From a checkpoint of a small mixture-of-experts model trained on Wikipedia.
Experts: 128 experts in each of 11 layers, 96 squared SiLU neurons an expert, 6 picks a token, a softmax router, a shared expert of 128 neurons.
Below are experts of layer 5 (counted from 0) of a mixture-of-experts language model. Rows are named up (a neuron's input weights, with its number) and show model dimensions 0-191. Each number is 128 + 24 x the weight over its row's rms, rounded and kept within 0 to 255. Numbers have three digits each.
Before each expert's rows: "gets" lists some tokens that make up at least twice as much of what it gets as of all text; "mostly gets" lists some tokens that are sent to it at least half of the time. This comes from a sample of Wikipedia text that the model never trained on. Tokens count by the router's weight.

# expert 47
gets: " by", " of", "born", ":", ")", " player"
mostly gets: " footballer", " politician", " businessman", " actor", " singer", " Sir"
up0:131127158135125097151141089108146129111125142119133083138098156110117094087114162130153145141124129153147174128126127130074182101109077135110117055127142164159138105144070081136095096131109095124154133155124143077135121096138127170112168149104158141074138133089128112120106117116131147126070144147141180143159115116118166148138142079124149138125131135097130107112083168111111134111131158167103135147133142071091135151121134131102162121119128139141097094148103167134092090118117104134156140127127087134130132128092142124136111115103107128125151140129122123147141149138122121114
up1:147119112131127080145167113162139121110101149144113131097138154137173142125122104152121132132106156145156114109084119142158161108107130123118144157129137172110108149098125094135114100135133156138170143118143156132106149148133137117167142118146142103162091113126148169118149099140104151132062143145093111120126103123099128108120129112167130115100111083156095125124166133122123096124119172087134129091134152091117155174120092117139107147112100091173116186094133139100087157079103141107154100136160131149141135106157157095181140137098133089136074094096128110129125102113141118145
up2:195133074142095128119102116085162143094106072131097091156132136131098109152130148122137096114165127123142103142150119115117127132110161115129107165147141091120132141162143155159118084111109131111118150115112118127095090148150134152124120146126116142102131119131119115153158114143135098123152169129095163141170173132163132147092160159157129126105137168090120120107133083172116138138158115130101097161174167166145142103147165157171146101116087123113127103170115126113111109087136144157095139139118097081089127137108133154172138103140119154124098094119134146099131120139105120123

# expert 101
gets: " to", " and", ";", " or", "al", " To"
mostly gets: " physical", "To", " various", " daily", " greater", " permanent"
up0:137132151140151112144167099100125138136113088102126114153134187113093109129148136121134109126168090142115143118106133093127130121114133172147117105145129171124091103140097095105154128109121146124163108102088151124116155184098090121097130131123146147055137171090063119113115146127119119137120162169101130109129145159141145193147161130168103144131090148109115109120114132093118131125136140115107099138130155122105141165107127091117121132133132139134085104137103195149160132112109129129135094119157142093109101117169112129123146153116091124181130090159119106094135150100136125136
up1:134129079137116162121153106124115121110154133129146135113151176123125143151144111152100155162096148136127134117107116143170144129119167096121188111128151115124138083060147162128145106138116128139138127132107141122125091152110123141122136134151112087130104128096145142159139101149106155150118120127093095138130141148096133094135146109126150106111122114173120179158167137113116134102105163052171091131118123116124136117115097123123158142116113075119163080124137097094108158089121155145148117140106104156157120109146135117126116117110109045136126135104164110134118122096117183080
up2:149121105169141109140134074093143104141141105131069069120111129137131139107167137152118141124143168124115119161116120099144123113134175130106185140119098116140138118096137134120083133150089133072107117157096125117107142168111162177105162098117089097157128141141115162163110106115127135125147149106142127150174112151119137102125126123170132096101113134092147145106134137138134112140156088128109110134091150150103112147099108144167156113101126138140091154128135137127079088143128160095142103128139115173121107133164096141125115126126104181144130101095116116082173122133101096102

# expert 85
gets: " of", "1", ":", " the", "0", "2"
mostly gets: " Clade", " Minister", " UEFA", " Class", "_{", " of"
up0:153149137159128123168138135138114132160121127124154121116163138083128127152084138119139193096126108108165162084099164114155125111099129144111143099105108122155144142101109086151136120137128147159136108136108142142125115180141118129104144090149163162147125149097070125115102088107138147140069196127141162107155116167128148146144159130113102144107089154114100114162123149120081155117158149126122135123111156079126150115133162132103136110101114117127111094126151139097140133102134155090105127124149098082141127140094139148159088132083136135153130086154111138120136175132160131121
up1:114107093123165075147138141129153100108138135162105092135149156127132166123140105121138170135129165150143141131119134135152133112080118131116125114163165124122142117114115126140094147084070122142128135119141139100129138124091150152194151131138139114158105113189137078123144115135137136133098115137096106143112105123125119137153145094171132125066144134119066129082138154117104100166117123124193137119161105124154134156159081123127163109141107108111137141090103126066097145108089129118140161151128116154160136151098114095131137142101118106126089145105097107124120091123105153121
up2:142105102175115127139120125113142133146125103145080111132095113128110124080079125125116125154145111121146121131147151126164143143126163133066143129089071114108111140171181095115114102114105108129196094104099093106122129104134109140117126112105142115144136151111161161139158166149151085117157193134117167124184113088114087128139140150135119152126130126148103126136123129116122137096134126143146133105137136153158112128176117106139115135139119125122126094153140103140113089108097152118100167145124138126127104114182074180092149134135166086141127093097118123142144130095113103114

# expert 126
gets: "2", "1", " ", "0", "9", "8"
mostly gets: " Clade", " Genre", " brief", " mid", " voyage"
up0:142139128120110115162156155103129134173090164081117130128118118134133114123129146129112150100140163135112116123088160141073131139138104107129088131111126162124096116148107088102146113093148097130154124118122117142121122163102096144142163117146148142080141136106122097144139131152163148126111147134118148146159192198103143117148137114129170136111132145120097128103117106105121106151171125105091162107136141117092139152137153131156133104147117134142073095120106151166113112081081143168118106120132110126150141151126074105130136133086119123153129134181091131084138182087159142106
up1:168106116132152138134146083151120122148171092171144166146150160121157135138126097135147136104090137132139117127131111112143163120061136139110169075136127098144149120104154133124143129136154161158134129121157175127125105110138134101155154137107137109145079131134100176121147118127134157139107122124138134135158115144088153130101138093162121128080100099116104108148167150099162128107097167090147132113109136113141133161098058107157121124126115083142112170071123108125128140154102136126129151140120115164136146135161161133177115127125179136115100113129110086096128092154163135110
up2:130080091146109126123136103115098141083172112138112122146106144140171110148089131126130117153107140128098096121089135120165105150166149160075143153096109132105144153108128109138142100129131141111105121108109122125158124156141105178130143116109112125207140161126143164110136128109145095106108148177115143137153102119117131185107141115136170136116128118173116140138132097135151137149130096180134122101087133157114164144107081121141142127079081126141097112141149114100128119123116128101116122172161141177121118113142107151143142133099162155107103062114095133099138090126126142132

# expert 102
gets: " to", " in", " had", "ed", " on", " at"
mostly gets: " worked", " took", " gave", " had", " participated", " joined"
up0:136130100142170130145168102125138144134074123124109124154152182147110110136132147145120095125147122115118165128093104108102112119154112165104121182151119132147105124136124081124122097147116166148131130097120135131137082171142116135113130110116145120108107163090128158086158109146094103136097112110113096168148152157109122171135129137110126136097114146131146123122095128145106090145155179106080120137146131097162135124103147098143143142158087144112067106168162125141156154095100152163180083107108144111104108159085073082134121134105131133137129120141128174128133151142113135131
up1:146135133124123112142136096148136112132147103140102147144120124105148164123132149161111124164165163124161144116165136139169115130093115137129093109148131103105124101098143101141118152101131112136160159154111162113104121156129135142170113132127145114193124127149135125151142135144123075123094130094121114122133090130103147123109095109131127154095148095165073101148135131138143092159095130113179110146112099158124115146106081130152126084145149098129133109089168098145120143100106115095137142146093152120134101157136118142197135131135174059168115108102129142141194098131169147122
up2:131162131191160157101116104111161137159095189142136144167076080114104132133119125145102142139163164111154121105127100154150141113134145148122128139074089098134124143144131154102087132114112108164092114145126142104128104140139135111113151138106123141174146131091105143148130127119165094138165163109123124125191135103114112127088125153143119141146124179133140156126106105108100149137097114126114095081151168154123095084115147135168109164138150139106100117148132121110136080111132126125123155131131128112139114146163088096146152072109125131104123137151095131099123094083102140136

# expert 42
gets: "-", "\n", " |", " that", "%", " they"
mostly gets: " they", " They", " km", "|---|---|---|", " who", " mm"
up0:136153099194110138154152100117151145144118139133120113132145154128136121101099130110118119095118099119083166140155132137161134099114149119080105105129117119150171118113088100139149110116091119161139113172121118171166137115116119123142144120113147148121099128107081123116141151137086112121089189130142105107134159195134169138115082144157121105146127168142093107111127159091070158110181113103069099128130127099093164123140140096089095119138109139141111115098124136127133104136112113127103116115132112097125123156139074143126131143118084126122114160146127147129152157117113165102
up1:137144105105143122110162136158099170119131078146093142141163177112136148105130100118135154148125105114112105129122160159116076159105152127111173169120150126126136132125117130141119147162142163178157118105137108138112151146124152151150096120174147122172092140123075124109118115148125112140105130143110112171130093138139156133130125089129129132134106132136103125104142120123162113124149174104191085140089149126148090147125119127122181111119099100139096143116091101093120160116118147114119177155136116148154116122063165147148094160104132127107099116124119120122144108120159136199
up2:161055110163100096150120144103133134135101099159084072138114123123122112134123087093144078140158128108113143130140132075138111130106121210130113134126144118120133093138152141156130113134091147108108147104086130155105086109127106121154121137098155138138122153088098138075125146138140128101153140128129152135162133160153131158133179162154125110103167094110155118135118105134127135108171110115121108100119143154133122158122115125112122095077113137124136099149097133127109146099127150120116151140150150084115120149160109123188151172111120121103112123103184109126120137097138104107

# expert 19
gets: "ing", " with", "0", "6", "5", "7"
mostly gets: " making", " giving", "creating", "allowing", " causing", " resulted"
up0:118145150103109132138158143114093179130132132125135105105110136117105135134083180121146162086161124141128125136112119107115141146125107113118105110117160146125120170103091077115131086124148124167127101136061156175125112168147114116107137090139160145121157122122139149120133129139118150131070145145158106153163128137141107170089160137126144135078142132122129157132129145142115134158137175075090136105134158133151110119131120091106146104105116177119092124138115134116139119110120100159186060137144128147172146170154095128158158145081131118103163116137116146124101120145162133119
up1:148179097124135150120126123154112134150143124122158146127151183084127182116139123127131153122116131107118150131132172143085143126131120132131149166131106149175110136098132127125083109101160118116157144128146151120097111162130164140138133146156108101181061118108128162125139122130152103140094125151093125123158120168136125137127128113177148107131160131141096159119118127083164113127085139140154086129115112066171087159119104115130149130173129093166101148121104152165141133106131150089159140123113103106148138108115105082099165130126131113114074083113124093126138108118161146142
up2:145123095160114145140102132089152130116123101106109118138107157127111104158132151125134123131135122078121093110151129134123110130133138125134124142143130110098114123140162101174089100108125172099147128094130115128123113112087110144117131119147130160137145125098090166084115050126184123092147120163139179140174142132118141108152166131152154115136118163081106173129149111149087124157097094113156096116110147150161167126089131126164140120115119159131091105154095111122143139084163143139124098126145110133107120119188090122161099103143123143104158101109141150064145124122119108117

# expert 111
gets: "'", "w", "–", " he", " to", " had"
mostly gets: " worked", " graduated", " participated", " went", " wh", " competed"
up0:136122145127144163140148083083133147085109133098110127108132171149124092155101144142159150088154109125128108116090099108084115133148129177129108116096120135123099120100126045106160064107095138129138127144147139122134122121097119170093134103129154154110144166104137132091159091137095136138080153076109117137127116167113136112113120152113121128100136150135137117120118087122122132121143168140089067129144128133101125148115143137150124157154083158133096170144141165103130087116090116178159092123161125137120127134125124137153134139086122161095127147095139153124124147130135117114
up1:132137134140135133137145096152136148154171180113152105112142172128176127104131122147126124125151152121120156124131109151153156158134082118128125105120143149167128136136101158147117151081107118137179119126137109141165123136159121149156124157141128163172111139127111162110156131086100100135105120093163117123108143134160126146124111144139186115100134132134101100099131112088146149152136192085159150097092123114078114136082111104171135110159104128138099143134121100139151102116107085149158130128103125174163157121110087102133131083098158070109109119095140142130098151137138152149
up2:173153153167139158132134105120099127150088102119097097131112128165120140096105127142132116155138148121183101145108110129143086104118125151124145136094136117099114127148162149107138082137108155150148115111122104095125145136149123143118144119174118140145115153145131156154120109175158092116146148145134177166129138096075135130102121152140129132070136161149098134126097151133143144106162172103136154143097161147120113142162168099129101127118140155141156140145114154110108059102132146091122132123144141103103126152127096154091134075124162146117183150110149119133187129130106091156

# expert 1
gets: "ing", "ation", "ting", "9", "8", "ling"
mostly gets: " training", "History", " writing", "ting", "According", " Running"
up0:132123124169116137156159138127120116144117154096120130163090131116114092115172096125116119123141168093098166142156139177098125083122108137101144119122101160150130139150121077136107115119102143168186118129084127133161113102123121143141110080105139157091162134117111134092122084138143106088072156152125110134098139127124125173142155131125168195131082114122106111081126144140112120124194152106152155113143138120089160128124130101118153121146120152103114122130118147141111123099160145122166103118127137143122153137137095125137117159083139061155137106114137147131143134101138121098
up1:160129075129145132140115095166164108139110129154140141102148177103144160096136085163101150135117146163160127169096095147128141146103097122145159140155144147139115098124106117159126158130150138122159098096123140156121147152146143119151115154142109130167092113128109127102166128141160140114103125112082103129112111134097159093079131097155193128107089126152121160182152146141118125086096176084163115114130130118145135160134114108110116131119123099105121114105088124121137161124110156088137095136174150152136134117141119108136142150115128071141128102133088081123132103135167147123
up2:172091106124122121113132095085117135104122081108113106140131129133141102127096133116110074083130159130093128123158114085132085138104137188115196146096104135133106106119136103114116139136103135136121128109101151133106105107096102111114093115119103138124121126149100162152124126130176180095098160157160136181162122124119125128127151170148117132106125140112126151125159104135156134143158119138108105147071153152119128129144111140147140136142146124137064116159149103138156121131104149102128156143160121078136107108161133138162162100152182152132126096124092118091148120112090087134

# expert 22
gets: " of", " |", ",", ":", ";", " for"
mostly gets: " how", "which", "(", " between", " GD", "UT"
up2:187107107145096102127111081125135112125118053120088069143117129119118125094099109125110130117158122077112120136116104120147128151119162124121163092121173077118109133129125140106108137141128140130101125158094155134112121193117115102127135111135141162114151122111128123127137121082146128127143119119165177164179128076145094138159112143151142112131134201108113120149141143159114162111145106133130113101101139143130172132135133062164110106124099120135118125126131105107121117104146104108089148138140111102139109108167125160173138128100147142131174088108111131107126134096103123145
up3:122130139139111121142124128153093130163157127098118093138109184099116094146158124093125095103146137147109093147125152128189127137162084097140141140178118109138109163121126102143141099161142147147101134138147143141126124140164144120132142160098133140121113093079110174123166128097126160151123157171112134131189155138151144155132160103091104185137118110126118143143152148095094124133122150151117109114152125165144144140131110090111157141084113150146166103132144137132149118129112138113123074147151160127135082102144123158157118125116148137128117111091147088135086105068148082151
up4:152106176187111121149116101099153102127124134191146078139137100140139128103115127123125072135105136105120139125126140124128130108101094104139132153126126159102156089162121103122160091125175106149127154127148134096129102106180155134124127136128136190092142104147141146151156133085158112133164118146092146145112161094103165135102143089159140135072096099157121124115112127121153132138115113184102126126120149126102156101143148187139113102111123139115138122137162114179106128139089105130131153117074122129133141093138145126134128163090132124101139092129150136124135092155110099097

# expert 109
gets: "0", "8", "6", "7", "9", "4"
mostly gets: " century", "After", " After", " (#", "century", " Died"
up0:123126096095133108154182151128118142147145108119073114153159162138122086093101141102149176147128080110104146144105138136080070146133100133117110104088106124141124145132110115100130099125127122139106112095131145130099102123123087149102124095133159134071138166087117138113163121138166106107101165144105078158122165123139127128085140136115129141088129147148119131110118140131136152104130195100103097145098134069148142143147120151079130127107138138125093113122128169114141095116131101146195090112132141125130128136104102128155141116131122150137132156126130104137112177126171139128
up1:131140066088124143094126112171101168130129117152097167126108160110128136116109122141134169105087159149085123150126146114109148153113111094113145087148118151129147133094139125120116110156138131132184091125095144122140124133152137133134116132137141096143070131133122113079138110122115123116101137133116104158168078123116158110146136135144125137109099123154138148153151154139094127123142174115144131115073131095165098140155141112129140141127122117129074184104109141130112118127091109138127107149176139165172144160097130131158123139162131045163128168124135088132135110101110169110
up2:158116053152101164145110125060115132157090114147090143152031121172101108131120099143127087109120152110146078137133126097153130110110161161109148150122085116106174113125135109094163121113092184125080116088117134162122104133134117115153117101090128107140124105125138149156118116141151130108115147116153144126129109089124109112135153122129152130128115119093123143119112087119125126128143112149108094109103123155112168137151128137184155121116144114134128118163113124129097114134157142143128129145158155089133130087175120136162156111120100120130136094125120146129171103137151135115

# expert 72
gets: "2", "1", "0", "3", "5", "4"
mostly gets: " six", " least", " weeks", " months", " five", " until"
up0:130134131117135118137132147116127129130101119121123147131123122093146093135134147128138155149124102164115163156128126127085119128157096129120125087156140161134083110146094070125139123145099141150175107113127113143154139143113116153130114112130133158155132182088108147112112101114139134101088177164142117113140142144101122173141117145151101176125111157134101113108098150114121080120136184103091144127107143119098118129165150066089156162107093143123070123133146131103107139090140126113156131119175151059116146142085123138161129102097099122134104085129136111160108133147177132093
up1:134116129117133122116125124201123145116157102133117098107181109147152113154159108094141138150084131134130122140121144118168150130083109131146150152129104147135078140102109130111125124126151114156131136102106174153117153124125117133164142145109136081150113106090121130121135161104150162115103127139082141157140145139090120142111126108172126129122116144180099160159142172086102145109127169101184143096110154148119117131141113152125112116125108095151122157088135162088149130122089097057134134155116119145141146124123153093138119140127123077118088109164114074148102121076110140143
up2:129144128117103164145109096106134111131119118134089116160121110122119107124125096105146141128167129143104093135110190141170156130147126138113136128150106155148138118145124119129158079136117130112151138142074136167107164156151130141108116129088167118151121138115127140118134131109131136152139135109140183159172154082132158187123126113108119137152109159109137130135145142133071098141113092134107113141107178158141123098145121123128086126098159139177081153126136118148105127131158112120085126150156168146165134147168111156143155118100185107125114067098113105125149073141115149082

# expert 20
gets: " was", " it", "s", " It", "ing", " is"
mostly gets: " It", " it", "whose", " would", " could", "It"
up0:129099143191128131183130129144141152167101105090135096118124143106132096142096113156125161107111113094114103177144124153131114127106118107099083128142094114122108176162074078166142088106147130131140144131112129165118086123079130125122088159098152140155107122148114123113114064126133151100116146153119099120146113115159108142107111106114132188131137130120090146126106130139119102149148144076099114097177164105092101166128135134092135104120138158119105089144100130120128104089146128162101099109142100128141152159121115133102138164100147123120098130137135122115095150117139120110
up1:140149100117113123133155146100131117124153127086144129099150133061111166143138116101109167149154130163143134136117161164150112144075113134158147088142186178139136105114139146122132115125175154125117121118099118133132095127148156109134109121119097100160123108133115102141162079186159160146112100120121124128096117121090135081139172116175140162129167136168119154169182169095142116113142166112099150127097144109137133148126160110103152110149104095126133135115121134156132156132134163129110155133155151097118108156143120125088128117133134100117146170095116100105083134158146148131
up2:153114081167104121162118113114131138146160109147093106157103127136117143121120157100110110130145123096125127119110142113143099130140158111140121093111094059119167127136176107153117097149106131147138120131123137151156125195127115162118130117101158139154156120154131141141134161133151130128141165162121147156193099165070160106135151119129143165153152121133137132138136100115144161118182101122102086109131138149150142106092112145168091095162148126087067126141165108145109104126113174132115127165119159117072129121143113151155115132120125138111129098129099122093162139133118091144

# expert 117
gets: " |", "-", "|", " ", " (", "9"
mostly gets: "disambiguation", " Insecta", " Release", " Language", "|---|", "|---|---|"
up0:133102135156079121149145114096144131125127166112140114213122138108170104109104126130132159118148115076163145143152121122119126099136128124099100122131146131106115121092083076133149093094122105140154104127106114167132109141154128111094149111128139157096109139115132120121110122111145089079052159139144127130133132147130110143118098102139169147153094154106098121176126117126122105142135149092106097101121171077097158116133131120091123094154086151121083080126126132107125145100093102146117080112137113119113141157122113119122136120099112113132142104143160173137115157127137161096
up1:139110101108118156119130090171113120128161110128108151098130127112135142101137136134135161117128179122104134121140080135147146123093158113122133116114100115150133144113163136116125091107170130112108085104118128138140137116155144150112112147117142109164112112157132131142158137116101151077134122178142049152114127150131137071145075104137145100101111096137119175180161126112133115126133164118138127127175154115174128147098088157132147155173150108111105158095078125105131148154063111155109134128137134135137135108137145143118109110128172071099138149093135111098113097115160129151
up2:122119109153108100125117102082134118127129074140101132134098098106124141135143150132124145147169140082131107121129102136161114101132112167137125081098096130133183157122148134098151137119130152099094112097105138118106147132168121132094115098115175139151148144137153147153131148142148138140172181106169138170188116107119146123145151119145105166127169142129148135118125120115124150158139100154121113118099177169132137106149117173149103078151155143119078105131134122160119090139172125084128115116141151133115073122177121173153144139133143156099165144167152139109136136149128109111

# expert 100
gets: "\n", "|", "-", " \"", "9", "0"
mostly gets: " chronology", " century", " •", " ago", "|", " Synonyms"
up0:132096136152137120153145093119138108148079147131153129141124132148097103147098156112138165108160139151149106122136128142135135088117123100125119095143079110130106115100104075134157144127119144138168129145094152150172105131121113130100113112095162142092113158082128135082133134132126170087080161134156163161103122131147142157136117093122125176109088099153103140104148149134102104130161151087070141112119138084118123153141151120118124106149094205155075114122103140124119138132092097141163115125164118137128146142130123130105144117092093120113148119149100109158123116108173148104
up1:131138091098130131111128080148144159111174120118105141130156157091147155109149119181114156128097143119119104143101069119090107118108122138158139123124162139157125111099128138133146127141181130091099092130109130079165126111113176141112119139128149124149092134107120155101135134122128134115068123121126084123112112176073156092125093118121153137138120130138116160153134121127120091121098159073174136126111142132119101174116079120141196142171089101113067142108109131112134133140076139105125118149139150095136131127094145117133137107136146107108115146132143120149104117113167127141
up2:181125083184092153125108069124133128159096124147111133099147102140143153180115114113092121128117156125118099121111110096154143151119131164139154100149107102143126156121152142137108137139121175128115124133056148143162128158109122128124148098133161146140125117082139146122137141146165146122163145173164174122155161125085117113158165154163114105123154143102127143114092129142100120102122101135097128098088091137086138088119131150146108115113136130119142120138122106150112050127136111141109137151121133098103117121181113122145161126150119167104138073131103117137139117096099141132

# expert 86
gets: "s", " in", " was", ",", " is", " were"
mostly gets: " including", " occurred", " companies", " include", " programs", " schools"
up0:119132143189129166162189125111126165147102125090124068129162149071172112187114157092128146100148117097135130128120143125113127122148139136105095095081106138135098123116096093132132070103115132128128087124112145119127093106099136135116158128134158109095116128140121141092100093163124164105119152122108137115123112151126125122108113117103132132133116157121091143125102134151100145159158136147085119133100127069147176120119132123111130109167115125110095128150131125125123082107108140180106091108117110103110086143155142135088119122105127117090137131138107159083139127142155084110
up1:127161100141118149131109102183147078126107140131136116123154156138143164114148152154117166127133162202095138130136154154096105148125121161182150129152159130154082141101133124104137142139119116130139144103125157143158144110133170123153160106114126135141122151161165112150137075163125148111114162115114131142161128148099102094137133104172152139108146099135114167135152164135170107135119149138178145124104139143105127149156150090115137108163119146114139155095112154125082158097079155125148128124116087175119153113181108130120145124090141099136099124107128142160107134164135159105
up2:142086118161088124150134097096125120146145115100147116152108116077117078134098143104134098118144138156131092116111140109137123118133132160156130087132119083134126127143156092121124123104123125114130110102122142144130098105158161173113147101172083122143121113156110146163182108137145143115156147113105177133144109176128134068117158094123127134101123135120118171150144116160106119108164133119135092153102172144158158102152138160129127088137141137154133107157145152154131120095095153100123142161128150161076080120200168151132135156135141144111126104108147121105152127152096113149